Experts of a small language model: 12 layers, 24 experts in each of 11 layers.
Below are experts of layer 3 (counted from 0) of a mixture-of-experts language model. Rows are named router (the router's row for the expert), gate (a neuron's input weights, with its number), up (a neuron's input weights, with its number) and show model dimensions 256-383. Each number is 128 + 32 x the weight over its row's rms, rounded and kept within 0 to 255. Numbers have three digits each.
Before each expert's rows: a language model's description of what the expert responds to. This comes from a sample of Wikipedia text that the model never trained on.

# expert 17
Description: Infobox and table labels
router:176150182092141097186159119129121101154082143153128080174128101096109138102106141120131125099121082116127189139085104128091133126099111137105113139141108210071133125105167085110073129131075104095168124132107098193141152142092111087180145134127151106076097163129143108123088135151158043118146179145130159116190155157065130198131135115107079141098097088076104201038124113110125181140140
gate0:068167124108176094085138164125159128151106213142137118117140158113092124129102130129117163085096169113177072102154152148148141179136093120188137100145122161200147144178141166151076128111128115148087148116129056190102151101145113117122103125117145170090116136088187122103061185128125097145123130145089136183137115100129152137185159070166105082095127168131161185168088143103143086130090
up0:071123153107122043131078134111135125156133162178170119103090159120105136088119137133121122119105192123136138064095155097137072149119043199173119163107075207191151121137159147056111098117128131125103096140137078137115104107160066151143099130121208137124085186127147166123028138093174128106106151159150134153156196109119165124154190083119110181133150124111146127144124122064173124159131
gate1:138108099104138105135210122227157136090123090160129202125155073087095113149180140175082129073140162135125146126124156140097100150160144120144183160143119070146083097155122188109122092117137110116188161101112124116117101122088145163133162143140146159122083124164123088080125110084101113153091110167209075129091078202102095114094080094201180142123047146138130089097098155129141119132096
up1:169113159113152142129174091243139081131158037171087172128147065111073123134156088120082134107142140130169102139116133107099083143149100132127145194160135093125143136123152161125091118101129108099102147060118124145106123159114172058169089171117152147110104149160154133110093117082143124145102149142170092096117085187100103126085086122160199134154108160076140107144088123128154125171120
gate2:132114124170161147109170079144161146185162117083160169168173064153113100156160139097138124137126112143156174110139174130115105130105181122112111102065059118132109136097163102112127104144089146150119150127143137151156129092144078159106171129184161148139116144136150104118107066104101111148151113092124100145143151091183129100132090143088130138159118090103147163167148127137033115082119
up2:123171140141145143168181057155100136116170173086156121163173055133128118087108156069185107101127086135086157136094136163129128131132113141079144116094146154112162111103129110145116090101102096094179152145128152151170136161082111168167190190150121153130051076125110134165139121108095041132144139117100072129106089135058090115122107148128134156157110103082086196147137122154062141144179
gate3:081148157124134144132117146099125125129147181140115150117060100101191129137072216137080099166154183110130112121142188122151180115147093133141108155157145145155160140122173144139102099152175133160101123140136091116168123132146165121102102091129140173161187172097127137116107134096161118109178075099141148124160172084169123127101041099116114114080122168149071177115167076134114116149132
up3:080159159130121124130059130113122064131133164139079166088135154143130097108066185146142077136128117171138116128152137085131209093108105117102102133112162126135098126099120078159089127132172144194142122169164141110110108166139119103123064085151101116104207151113116122169092173091123109146184096130126108138161152127156101093111064133129063130080108134109098185139157140155115097180145
gate4:137129117143127136145097118138124155155111165057119156111190207178096141129089222119145103108145095106162138083076151096196123098094112118109041101166110162137124136128126102104176128136081113099133186107142121099084073133130105130139077111186079143132158153108151138072076132176169088141143151147145138095188094220130158169127125116128089140141191122127169130171162159136164144157110
up4:118139127126136157114087163126127113000153133144173115099042103098162142156124088082116166077071159121119055114189107167075092108177117156146126167126102103143080152134132195168171133099175192149085115138131141134123148118172115100162150145130160094148121144138119140152158152104117152130132109121078086155077101100184101112173121183123127050115127184161144113124155096126128117075118
gate5:074138139097172160051082178045133129161105119111099168145075077116067042109146108183176106114165069167144131145100193128121108197147109151136129079117119143155153144083139140157110137120128128123154124128165089140126160131154117168171144108191089138081101129201187068171124127164152164180166155094127155129120139103075168122128093130143048094126156144102098174145154135138042090091120
up5:059146167095160148101128133077135105121107132093095154159072114131075087063105074107177125128181077155080138136097120172190108091114115214111116069117070174099199111085163142155098125106131056098185127077096110101151101131098102167128169079175121148087091129134143108149122097132136100112194174086130098149138149096089151160130100135149078086095154109115105188110106126145120153107093
gate6:163106102132144165090096155091124160111137125109151123150092114104166125105141176149068109096129191157111087125143118188107137121111133069121169135107105166229127139135122180153133136172120125131122132121155121113159118091157098091065101111152123104157117177101051171126068130176109137086146121103087158134138102117171117163118150147108085153086162149153131188077147118129154110140134
up6:166164079099179179134101182076184156093120150114172104114134067141128135106103166158038105061077168167135117104165150135127128100141150113117142141112069116191097104162156143124137134158126127146090140076126115128123076059181100127107140100204148092172162154200053136124101125128095181143149128128098137153126109140132110088156148137131156104055137157098191219092103121104137098105112
gate7:150186083138195143106106134156165172126132066066122106152145139066101126159150162118094188068085105127109113082113174132075151215121164079125165166121111082125171108022168126124133070158127085116098129125193096107135081130146145141131116096088142123110121206119070090065159157120120154183105118155128069108114116103089122101163151128123173154089110111110130167132184133122068140142174
up7:174144101151169113131114194151217159085135080089081143156127152160086110172146102159100181061120128166107100082141135079118165157172145120105124144142076122117127145089195118094150062163119126131123119136164096184086106160117163065173176092099150134073097158152077081128153154059112103199146116155091095101125098093032166079149114140155127163116122122107121143075167140129056110156172
gate8:086128126127194119093154135099118143129147138086103131182129122113164104110123173153152092208193092111137132086106127170087100082149130115145099093165086116089088174115140101154123173158102110167136114202089132088133081133127111205168118124158172125127070170144113106101097099144131135110201143133110087200148124100111127133125057189083142141135128100132147103128092126136090132177139
up8:084104190099149178115176132081111126148150147087087114157129138132100144128085157126165109146132100113134158159086093181065100135118164140104070097167111162051133165120165119129099163129095142120162111141133146144095094136110114117143112107094119151075085141186109113130137132147113120113119175186127049142163207090087083114137139163091088177106147060122137137123055095118116160178236
gate9:044088072148166101167118111182133085138114134128111124173178131116147163123150164174085189097141137101161103136109106088163141120175146128130123134102147115105104147130149123166119133104109107163144129113120107044137101124097091182144198135149134131131123085144148106074122155125142104115093153119153149152105166081110104116105170131140139104075109184132115174176094069107193082116160
up9:097160134122140104163154113177157096128144089116121163125206135127095135099161099169115186128110105108129076129103116099141102103189093116107184103110165119070100123104112119186090165135065100166160156147098129023143101132110089157136142102142161155117110099139110096060162149128139077125109154158135133196124136061119057152145097107131168082104156191111102177162141099115157183146152
gate10:128147177121126150063108197129107173061057064142143077206157097149170075095098101143119137133154113138163116157087146172147058123143061079164142114149131115097109139102129082092138087122173087128108156120097058115128117138201124178185123108102174155162157093163114148125118089153139146145127119140171141159180086091100094101164134138096138155121097139159123118078108157159141161120158
up10:153122138076101134107065155157099124110073105144108115228110098153084096110118094133146134100167101156120169172112173182123083123128090124122132128128160075085126081151128077114052158094173096067122178130167084129114124140163167150168109136072152143132139152161112129088113106131145101111093174127147144145195096094104098087154161116146151152151110148102058120088127181224125160133181
gate11:092100130196172118100089142116124087059073087090135124162122147138116102081096076148128127216146107106148118127161117175128122128097121113139082142070158133063126147056087170144151167138134140129142145146094053141117063138148149125100088125142134124113122159175119128090160163097127169125100078191172149138056214130102138135144093149151101164074088096144180079125090110071144142115117
up11:108155204149135116097172131099121141120106083071122173160106161122146096096130093129177120187110131154134129103111114163135120074111119104133139150140129181089140132110117147082151080106119173119153131141094115110101164139104088102130096068171189158142073173110082110116148152124125092168119080149181163103074163117161120187136037108119081110091087135156120081129104168099096133086171
gate12:159139086154157167100125199137192136147133093113106114088158093085128152116100197157079114097112118134095115132159111135032181093072175164134150092142195134185108143177153135130111169132159176145056111123162138093168136101094171118141090134152160122111132159165145141159080093184162117078149142112088150186151207053098092144054111113100108135169164116087136093090134198069129100150089
up12:170153163179131160091130132141175136194138136151099126105164116060068122106038099131200128125078105177119087110163103092074145084134111201130123121139212150157091127177134098090123151112063126119109109147164117186156120140125128152187114124103177137101101110119119078168133110191154082108117134157085177173176093134126138153119106128126118096167121163093112133082127228099081147115121
gate13:161091149125147152143183196107140147133166129171181144170133137146110066113103157164108161114063111110146186079119140123087112129166203154162112130165128165124131121099179102116153137089120143122152146156069137093108123149152123148142134114146126138064171178093102146103137142058116129142111152131205121196137088087113112146107107136064115107117101152133056135111154103030092129078154
up13:141127147139112118177139130179110132109149174150143154141149134154115072089122105114144149173105097155132105143115097075101141124211123166175079151138115180093118055076153099086105145123087193135147161156085107119074089132175105115147151077121142159094115155111121165108140067065119113136121139171130140137142107111060171137125118084063112066129093073071063145102100139074069114128140
gate14:141105168159063114131114121082118129112121135158085101112129177153122179129158130161144096194086093103107135076109127154135125107124130138114133061097096210130164146114129131087181117128143125217166100141147149133126155135140078141076153127084068071150153112060113093152097171130161135135187083069148108164128147149163108142137076187130058090109179122121130067108101142097084129129143
up14:145175172128091134162175090121138116142184150145089110080119117115126146098124120093128110150126072115095125112127133141136154086141115154135101131116076144099193150130115128046121154120153166134169149149151181135122150170096102045119111121111166137080105171111111114166118163132151058147137111154100168150152137088095078175102129171159054105106152179157141125116111151135117180144149
gate15:088182158104207103080124140131131141124162078108170114153110180075168069130202103143109176134119133119131104127081138142107119103134097141079106102093089148164135156119099193090214130211181102132082094141123144099084123124141152138102159113123096132133179139142132108109164097204146153132110099104168119178131120119101095154103154123098152146145128179113141105179115154152142104095108
up15:070106199108130051113131080188134136111132101104127075175115136111146080137106126171101139067146094168091091091073172045136148053224116163102144081144108146155161158147093153117147119153132104114149155153120165088098125117144093163151125064153133152181170122124131093179155062138091163088059117146135126141170089155102107185133143124109150099131133135095145156168114146116163170085102
gate16:142127158193101099122027101102162164063123123095089163152152178142238086120102132171140094150097085149167090093093106128098150111078111163150094086075181197143152137193216155140109118119148186168109081099174138155091164146124164112128114058106081125181140125100148127131098175137168146099183096147134191099127108115200201157177107138099085100137109184130111143148123085119147093111127
up16:124158186134126135160091106173117093116163139083084144114138182101175125088134114143117160090073049105130121134140099107130147080067106126129116134110176178131110094177184076135089111119095145165111124120122147181071149144087133098138135081137115144179099182052151123173072176170118142158125140157106163110184145137115160179175106150106095082122088192140118160100107177156164160122075

# expert 15
Description: Locations of historic places
router:147101120164109166197191108102112101165124188091148138120083108117140159135122143103153082087149107119142148136156131158112114107095115154139198152112092122174156122158106129167100127112092133145167178114178117117121135129125093140150108133137157128089081086134126122131042084141139102118096184148120176054207099117142142193155126171111143126140146083134134110122144107144123179127095
gate0:129130111126184121123159106148100127175048105113173067152124073171116122188048135169142154118120123177115179105128142166145123109142133124141188089106111086114181166100108184164113165084144163086218152103140150110114089112100101171092090169076063116112101115163178141151171100118087101080184120150124164049114131131132133069180103116143115122141161225133145130097143158165093127111162
up0:095104135158149149093124107190153134133092018136125117171144121159147161134146133081089185154156171134136147076150100122082133143199116130130117111113174103172206155085121105104185166161120150150151124141106155139113059130128160140037133139151154131132080105151145196113160113069157136133146117138172123092146168156124111098132104131151137154163161158124192100106117099075113047118104
gate1:127142079100168173115092133135147160140090112121154148103160129137162086129113126102151068183106172061166166129145196131124044173115136089142127102081085174120174079098188055084129085097193094108123139157117110123147116077112104175120117138102121194164119075120174080108108131170150193142089156136119081135086124103149160093123116133107069108113126133116124142150116156171162126129118
up1:147051089122235138133165164115114110168081136119189106109110140132136122111101146081104116147115118083183154152149157137130057121143104084128152147089094113145185096100131126132132159125122134124100164128138165125164118117112101177149149100091126160165074074093137091095104097151137139167128167159116082103164173157087123079168144114108092124101178154142095141102092176154163148112074
gate2:091076114077131191123130118164205156084082140092106068109132152132140110133134193149057081113169151158116148142152117156147173169139127070162137149122115127150167156117125113098110113126169109100153106132130137149158107091103208083085150148142128107120112151117127118115135170120133170159132165098126143109150190117120072110140125106088111159111133191146110192166144141116099128101149
up2:146061139084127176167143137092196108121059131109109078088108090140127116133039173179097105085128138204113122134129078105169143141070124091124176162166173164117141129200117146105111104116212097127119115119198107170158144077087125141081132176118165144165143159106094122122080178150131132149107166115169159123142176108174046115150157127149083123133130188096076157099145158160098182115144
gate3:123165102103141134100111164117165149124107127097175148137114085099116149190166189148080085137123076141182083122132115118071145101136134120162072127077141091113101159122163098128144154128060096118099172112096131138110154137148086105137083114116184125096130149142170151200123065156218140118125162087121201145149141187158149210166159214111118166122143117140137172096104087102124098130153
up3:145146141126146095123182103173103159134105150142114118121151099171109175208136224126132101136146097127159148098167098119107108083168116101142100158067117158145120153199117074161137163084083124137104143166092151090086085113159129147180130112095126152168152094106151122175134126157164132124124131082091166130176086151128099168179154173116099179143172141150102092096084133126125114142170
gate4:181139086133166128135147089130139156113084138126171108168140103116166123145101081111137157141119169061113165081117161142170134139142155094135152202115093103123126145064137167152130148131127168100147032111124140147161151112124079157140110121078117110132118178107102118144173104095116089158163134092161118085163122088155159174122134147161149112110067150149144106089167099136130186121131
up4:127147157127164176147131147116058134169126132117138115116171104134079167145158128124137139141213146076089123089117174158143139180140138120135113154095114151112183149087157117127185130184073183117146098138143144123218140136136109190123131119163124114110097132093128172168134128084174105148164191068121096125142153138110111148139140129135146174130148149145155094118117075120164153149137
gate5:083083076111178123135103118156150143087073121102121123183105199128091140101053166113133129132135145141123122174108109183153088114152135143156103033125132170096138126065121135177103153062105084118162123110131158191140105101222132174114161126139127092115127139143096120116174163173141162136181150111170128150101115089148108114122122085122096128156174100047092111079105136175152124122173
up5:096049126128159128157127103121097131116079129144136101133131164080103137118097132124150083112099106150104104163095102157147095093141145172119144101083116116144146145057158161120146144066148060072163179093090210254169139135118112188075157157116076109121147130151094142082117157106114138142124115125130062121117133138158137130171160134144106135164152076090058130149108130166097152104128
gate6:115141147116129082130068129098120126149112118111103150148142161136113082171106139113126136172155080122164108115153185081054138129109158166108104107142125132107126113131068031096123128138150097074058100099151101099182140110097117140131078152119158174158182110087098163164168122123163103116121088085139202130112150123122168137127123127118109107126168101186114141093155122157093121154135
up6:142139131086054084156108105141051133148119151107066110119166115156061116159115129102185081110111100193117142123131165095080132092125115174121100128175119109155142112175043092108051159110182107096134138104194123143119155158104085122161124156118169120102164132120116159123125126105126116110101120075132162118179094074107095128146149098144106109109115091173093142135132184166118176153146
gate7:097146090113138169119118109115141057082139141071102137092108099167109124134104118142162127133090156137080131086155145131147098102053106155142087155116141161120112183179118136132163118108092137121120136110108144154078137106134169097181123133139123129169119131107174144150120106061187137091091177116105132083173086089117099119104168100133115091082158129125185096113099118074109115180133
up7:077093114124061091098119121097132080157136088083133152086114125107051092123117172148164136187097165174127133131113167109158113131097170155138094064113160101127167190147135141140189088170098159107115161097152131158113077109182102130109152073176101106138115167069174104120105117110165133135126123074132119093116148128122148121064104158095108135096120072140141097090113163105104156121126
gate8:171097107130175133151081110168068136081125131121158149144114141011113128093132124112133141109124125080131131156147139173103145076103126168183125129101115141108100099143108204163131117100176139141123105136156103152107141131184103166106144069097099139160105103131124105095112048140137148068185118161128116159152112138145094157205121186163126089152138196147069138120104163149186106078165
up8:119148182093123154052045122137132138072124134111102118131116158158142140089171139107118158182093148099148127148150143062098162122091186147187100123109153119113082123134124213133111109130103110173095127198115055113096069064144171126110077132143141100152190177103145127122137130124154125080062104156123100166139139107151106170150107142110146118156093115136139080114110184142208080046135
gate9:190081118162082134127098109141085129120188148185120135111169162054120122157112142118199128157141097111114149160116079117142085088163126153111150146163161109120079157153153118099108126153194104118125134109101106118133125104109099168110115216063153155077119082158104154162174102108192153110132097119166112124133070172087180090124142164089145145152177067148138107106205163136150101163125
up9:123095109188171151162137124121159138183134155120137118063146133085083172128158182160182062082125082132154123162096121070167089115126103107119098122105118088121131090130129106101137073157164104102112216134167130190134107139109171148131125147101133142093128123127163137124151081116163162141142145085135132077091146065114163157060175083145089125193186120139134179090199130134129147131156
gate10:139100135117140104117106133095120080137088078096135197205087128112091103132149107190110076156162090140139096146088099155129130169078164072084111120116125111142111167148149171095120024113156107102161121124122081175183106121146145090067139164096192100167126122143127059133132073129124155164157090123138112126122109129100132134118098115105167151115129124161117122087157134124051120122168
up10:112072163156142129162156130145090086161091123148137145129067151107101150179127130180110104113157092123135151158064065118152124152073178136086148098139111123190080149189141166096103084127130120073186145082115099203177126114097051162082095147076149138153106097164109067139116121142094156108115129142117154090142112127121130153184165082162142163135156095187078177110145165152104108107110
gate11:082102134154146131083100126144166114109077186132131155104137142115116150123143157125137171110143055107111090159105125156169136159170078136073139160153126140121095107093114171128116120052137094125134135088136160080120091130144115119124138122159118087080116171101128106097120076094115092147117156130138114101133084126090161119143117095128160120075033092066154107131106156099125139089166
up11:117136152167143115085105122136181107037084137088091141150135139110151139131139183111100154144165122157159087136099158133156115149068057163097083129159127159092071119096107153130105100083127173119107135111125135156105134127141094123177179054160140091075182125130150069088082095112090141190120155179139134163181114126103123072153081107154174126056086107088154104097118137095142144117157
gate12:106113227112135115138073147115139167132143126086112108121104138128122093137074097226151143130134129134101155116114113132105097143091090108115162164132091094117113140181157075098163023184166150175161070184143128153186143104139089098135152082144140147140129203170130124100111155128167046127112132164090169126123168090116066139127140160107098144192074117128132192121162136122095143117111
up12:134122151106160084113102120190097124158075109097099070140146107106152139115049100192166147135131092147112132168107103093123054105164118080118157169146099132162149178195120103170129116162146162141119168179141124178178142156142102112116167129119127105160141114078176078167124106123117122098098137150086169089142162168099071118138108152115132182139138148108151118087168184116102140146105
gate13:075090069121118083121118108126094163063137117156173159124163129136181116083182153102154174161154150139114079149158105106166111106048166133107087100044130115160164148117145120117157109130118132177124076101137064140135102120133148131099125120139156118103086135121136169149099075115166161125151118130099157082166137178152147113134145162155159181115161152158067128160191142111165086122123
up13:093067123093099117093075114141073167127130126161128180114148151123167149122144134091128160095183140175101123131148115086152086108085127168146127096056132134155197101170107152062197124139149131172136079088151109130097180107122119128098116127059167121113094138130125184157088071084110095135130131094103147117139119165160119115124119167113177149149190137145123117120143139134148106149121
gate14:072106116060136136091092096143149173119136091181156156168171102137176152105171132147128140103085118117137122141144132138139091126092165097184116172129152135205126129110074130130117148082117106188091112107140108114110082121111136166117102187156185098209161136129163197140097094164143155101121109106193129152139156103210157171163136170146133122108093132120182135160113148106114112126128
up14:101093111118098130122164146135161175136123134156172176165184106131206152154110137159121168075086080149160121187081107105076138087131101159172178166100147173156111139106136099176120130119105126177091108143113161098138098131141114128100137134176193146199092100133176138127099101152116105110114173104149146120178150139123126173179129166153135099153117135127186153148128163085203118168080
gate15:121154170165141124137117193128126108088141075130200180097085083125124144160155129187107164155140131172162130122110148142097095193140091093159089130176127116067110186116145208146135088114120108128143141178131076148224105141124129109164121128173126133128156197086107140109131160125155097144141156106164176132151107079137089125087160138102141137121077113159094173145151138120197155100155
up15:154138148124112107172139122137135080113149109144156185109115079173119184167169118135158126128116124132129143140100129186105077119106076128177123143171066160104144121142152187132148077110106126109164163169139109117175141150124095137096159098136143126138134170111093161114108134180166120093047183077156137151181103038132082167094127197087114120115068098186118184129108158155207131105112
gate16:149124159139139171108144095170141079147116118101115090157118079068123141131111100124117139119148174133141105104089160128153138136129162114136165140149153169144196155120168138106139123105093117083112160138141162130159056119092126214150166125133146089143130134130153110170170154171131089115091146188114152054132114118178174123136111112147135101180129102122124117115157110070123156124127
up16:084112104156148191121138092140099052167075127115111088195144060086127155111101095130109131122124153125140142140117086152157133104116135159157203134159134145157145157126121154129143122094113111078149137204148167101113100088087070180148117105084112079137132112127116125209142151127103114148096176142125162075152105140125149140153146134127090066129120087155125092091170144131155184122119

# expert 23
Description: Person names and list dashes
router:136136088135112164170085115148144095139147112063119082080149141155161125173065127143131130111103121114136136148157127159097121087114132163172176095155129163152139124114145149109100140082131152156108120157131084167097115093101134152102172157082104144101100123143129067114110176152104177082193138129092191064131082119095158114105110121129130126118132150083162111121139162143144144097063
gate0:158100145128179086057115149120197091150144104114077190193099147124178091120122114129147123150113201083114143174101164185123163210143162091154105089087147073085155146131141159166128091154160151158135150163130154151114162116096176154141152123121038134095108161190149114177139074153152118139109072099087158124097132125159149199185129185117168107136118187142149130146169070139144100157119
up0:125136122113138122144061147178158098141119086117110171167137175127167085135084116117187156107110178086098158196126158179111125132168138127142146123137165039130136096166141112219148124112160146079155161208085150114119142126078121166147128130127090138083063151175152128107168105142090126145117085105086113088134115097110106149180094144125174126155160156112159120143158110183170098129092
gate1:173171130137203036176105204138110090113103087094094157163165167115090141143174115131172165159080155080145085192158116199096163132116119144109126085135115109070163115131067107150160092159202127133111120110101152142102153143093111161166168167138112115178119070088193083094118118118133111162139125155138079161137146106117135163142124139122137086181117113203047105147058127152161074134120
up1:088082152132116150139157128142154176091206152176177106116146141132106119126123156180136108125155148100063142144122175109144099180125091129160116110160154096130071173104162180092142139115140148148164115131177168091172123113180160141133121137121132116185132159128084104077144159157050105121106152089142126126130133090119092131160066112108158182108142129102098086181136142118152168127123
gate2:162168119175145065149133124128112170146089159103116133161148182119109100181078151169190117149143144099088121111180125207090142196161178079141123138112152102134108111131143164161163132153140115195141128090148064155139103115146189118136125153097060085137100165138156156140114077114167108155180090115124159139135135123160139154198120154129117101121163137127154118066073090118185120162146
up2:151177095188202098131095108187112142098072137133120125093152166111044098152100139146188090112151096037094088139161137191090140169133135111149139116155135091133142099204117161176120136141099138150123089116148119104098087110130179096156095134127096086121109158141086200129106081147124130117187102090137122133149106142158147132143142178126146130104129159098151122082071091180173171138121
gate3:088117121167184110051116194092164181087172105132138073136146152105143122107105158176116111157162166126165150162113163120077105106122125172149122102112083103047109172097125066071152131086171144143162137182150118161133152125101107105143151087133188094143125185148171106148093108125084143151187099156153114109144165149133126120118093127153142140123111121089120055117124112123150154143184
up3:074117138130148111084092177141150132107173104075137144157112143063152088147087155153130121096098144137142117190105144137082112094088064182143125083167094088112117157086102066130131165104191113110147188165118104149080166112099137166128112106148157124113135177061178083096119180188079104139174109178128102059148113132111129114125112157130110140164159120062217060106135163129106146131112
gate4:107163197161122174121089132120119125126112145077142134138083126143075159087152122189118080108170218165080112099114119153133130082110117138147090089124090157137149113135138102130106183129101136110136114107098126170133138118117123159127106065142156100128150069106090158162089124055132108143152121132150052158046182161128163109107097104135090148169158179081118107122202160072119099154108
up4:120157166163120191139102132121079149075119131092138090135162184147069155109088184152116085072138155181123067141128087130138114087101129096176130119126128120078144145092101113095063173151153140102127116152168121116076106118117135131164104084110110121119132113096133079155129164119150150139184136168102081171126159145139097134136163087132073166198122209083120149109142169148116173115151
gate5:139126163136100102149147093178181147100149104138140161173147096054191155194154126064097115101142128092125186117124166181068129108060107116081158095110129126117136177174168094175170108113113124147096147118139125189161131108093122179076088129152171127133145142137135170125114176165115069116096111097171211103157104143103121132128117153068166141138139149145114136192119143144109175027095
up5:144087133097090108152132073156131108100102116116064169169155108107124140198084118101142172113222111108110183119148163203105158103107122143120166092113158101143169136173145160177114109125110122135151140134116115151125164109124108206095065178081161161151133101132136124186127155122126121118098135151137107109141127118156118060164117141104182156159135148179114141179135125179119164086095
gate6:126167124089150134157145175146181150136161123126221068090113193111130135161155147160143155128126156145132120144085140166104094098149129202093138155116174160153153141146142137085130143130151107173126137113167111123122096121071159130151095104134154166142104146102137149117090104111104080107122123038135150093069146139222125165123127141160102171179132126132168097109110088108102088106141
up6:083214128128183160123067184178156109114192062116166069104144155126098156110098147116167180098116137133137079171131109152088140073184100156137190186141179131126091142122089148101143115124207125163163158169212151114130116094101137159146125122112133113167118150116124118084134097180101117115138089059151113135098123171138115198130095126154144205159119092107098089162126136160098119097122
gate7:055087112117088117135170087134146139134115135182143120094137132114125157146132128151145147136145133136101078092116137091090083136106130131147143086088094130131173163070161175069099146175132132129178120064131138066184115123169139168075151142109138153068141124129126094132071090153115096158124068077127111159118148111108137107140114179152100186104127131130161102162092130080100111085113
up7:140088082103105141129162113175103118070142154145137133098160128148085151136088139151090162067124127162075055168133111113110073147175122166121104112139110101159171137144141185097120118125160070122157127051089136135099142132125147110101182156097117095118155100123133103177083058161073078152143075115052036136149173113029167101084137162175106161129101157071090124162132131146075143134124
gate8:092162118117146179141092123093193139087064125155113112151154133134089110196078174098138117119143154167132155123131167052184146144197126148109125183133137155132155148208120081105147158116129162177123142178177132133128142088132110131140091161124139165134120167147197193214101136149126192134065061105136121133098158113152116076104085178160091141188118087073027119114107148134113168119158
up8:107192153161129084126104116138129117193115079134117134154121125175157136115133098134147084154128141084158158127109136110126102127111099084120179169057142127106146162078131160145170113150147112167137128155192056087151044090149124149064147111110100103170163178125187099148194181151106124176080093167173186187089096160174153181099065148117121127130128181141054111143108113103166143102156
gate9:098136190079114108150149122131117120203124089107146106094130134072173164143145106150168061118102169080104158173097114092094128180063176133183140081175126136180144110093131135143138128121122152178106094155179117148139130066099111164125194095165115121120107161164168109125086162175123115155162068162123145123145157054157141147110137097097134155220100167144188120092116127154148149155148
up9:145134122086129095170151123164083094152092126158121111078159170093169167151151113139103107140117106063135193138152159078101110133112167126148151109165138093171102110091112160146138106130153141118121111107154088206115152089099122189145155121091084109140112193200132123137087125184095131134174089141170139114169113103136175162161153088125190109180140173101140120071139167135125154131098
gate10:126185122108088125091129156132152109084139089155083128179101161126117121105109115084183114163160136180197124101129152128117165120122103094074156146145123150130161117165115087049087061071064097194103094130100128130117154128096103125109098077109123068160161121143153172142109081176143115127088161145148138127123173106124120142108184148168091109138127094120084164092161132094104128185124
up10:120162078176079143092074193155124099088106148114059133106113161147079095128109103099214122144136158135151092115135099077109196135150140147089111169139128121075094124150111092045084094086112125184049082147140107117109138127093114120112129075106137098108172147106135158158098135135168179151158166072148112165095146097148122131096104138140082122096064135116107130067125155146085130215103
gate11:151146141170145097132144132134150114150105138128102129161175118087173151113135087117157107170124126117090116114043129092082135130138147144125143173142093172159134163069111134122146159071114158136136097148088113154122102103134147165168138114168123067091118147104133062153139147141148153141130157146137094153090135101090080148099099167087123167156155122158125120113078134076161185165118
up11:166152151198120114079068141143099102106128096111074153122155110105200169134102090107138140158136089107095114142113088159112162163119107103152129114120123164086148145117101112127199124155117142141163166139166140191114077113125091124183124149116094109101054128132100103174113140091140135151151186158159122147137145136125101124050122118099094159139139105092141127145068146077178131153092
gate12:075135135152129092147070179089163137160113105169081166122092095093115157099082131181152130088187133143144151115072110182115191110149138127144153116101153115069175206153076148174121141074140116124142095136164179140119069120136119191087137126165156081091156130141149111187098150122124121096112154110108126098112102127165111135127127144140101135097128186180134129103168106167141186117118
up12:107127161149099106156113139172152129139108115124066136087151113146088097092070123115163116112180126173133152103155133154095161102144164068204211154066166114132123162115073145129105125048183071126133113163147130175134124128142146136095159171135079080121182099150170100166107148141164126115136082112130170092113109113157108163097131110144164089136137185129121082139146167147153182131079
gate13:151187130174167123147110176084206076129123153098132123130063118062192136126147088113096077147144122108130150102110114134086109112095136129103135125169121195174076155156116147099190101120094149071063037151125057131147099121139105106056163082139130101081139203146098141104057102162163111190167184098146117128104148146120111160060130175092151125098103144156174124150165143107167149139099
up13:165141098148177171147109102101170104105097141090099143169172091095117143158112135084116078138146102068192100126132110123053138078104113136120185137157139161188098140097115113145147136133083165070056091169174100145126127142120137139099136095092130088105119185161100123127058101168160127144150150160122079109096088186105141199119104150151159122092136202124118120120146122143179175120104
gate14:152173107111132160103125120125084141150085142154157094117092100124125150071108175172133163064165167100140203045116114096161086149132123160166120159173114144137201200108125050142123117070162109146109095144132138160106115136195189089140130157105155116126096050097104114125153143158096157138151094128133074178112124136119099109153194139138134110104140142131092169138134144170140176116098
up14:112097166119161134085157068142134145139124147177159112128109159133168147115171143155108109123087138132112202103095114122190013124129115176134117078169081102112119154122154071130111117105086123077143158118099246107168140136132185134164148144163180140131089097129146100101138139136106133131095133103134144131172059113109104114182136113177168098101110170120103162177135092152182122099070
gate15:152112168122058111128117200088102159118102132070096112192122091136108106109118182129122129118126102123135115151061123143069178136143134092189076153112078135156131149087143119112102118122094176146130138152158179170133128162139144072172180140071068058080106164129154096119153125124145163139083123148137141134125142084186125117141146098110079046114125088113141164120137130137125099186129
up15:108113128115103136128084127140130110086114064105139129141156100108142140135123143053161181091150108073141140126134137057133154119069139101136095197147123117132084138126131183170137157149063148116092102135148158171077095145101148101140135123118070096084109185167133148132118146149102173071080083188107149105080130076118122124146182081133128112180091093099119153137153110203101129119135
gate16:146128122154126167103084112120105097169177111149177141108086187116152225085145101162155103120150132139124080149166103146132099163070115095122115113104124143158140123110114128171137140127112160141076135090092151153123137125088124147084173094144143130125105100052137144129124146124153122164135156138142087160059143204148145155113108205144144116180125138139169135099155119152157110116150
up16:160128092116114191103101140129135116184204125147172132097123150118108213092131116143128125104135153146143111180122105154134126108106100115147118173146154128186155125135120121098155123118110170116086159097137135134134112153069134134131183149112147159117111110100147142160095108125131179118117133144114121152043124182072115156102133144136157134147134175086143175117155172167126116093105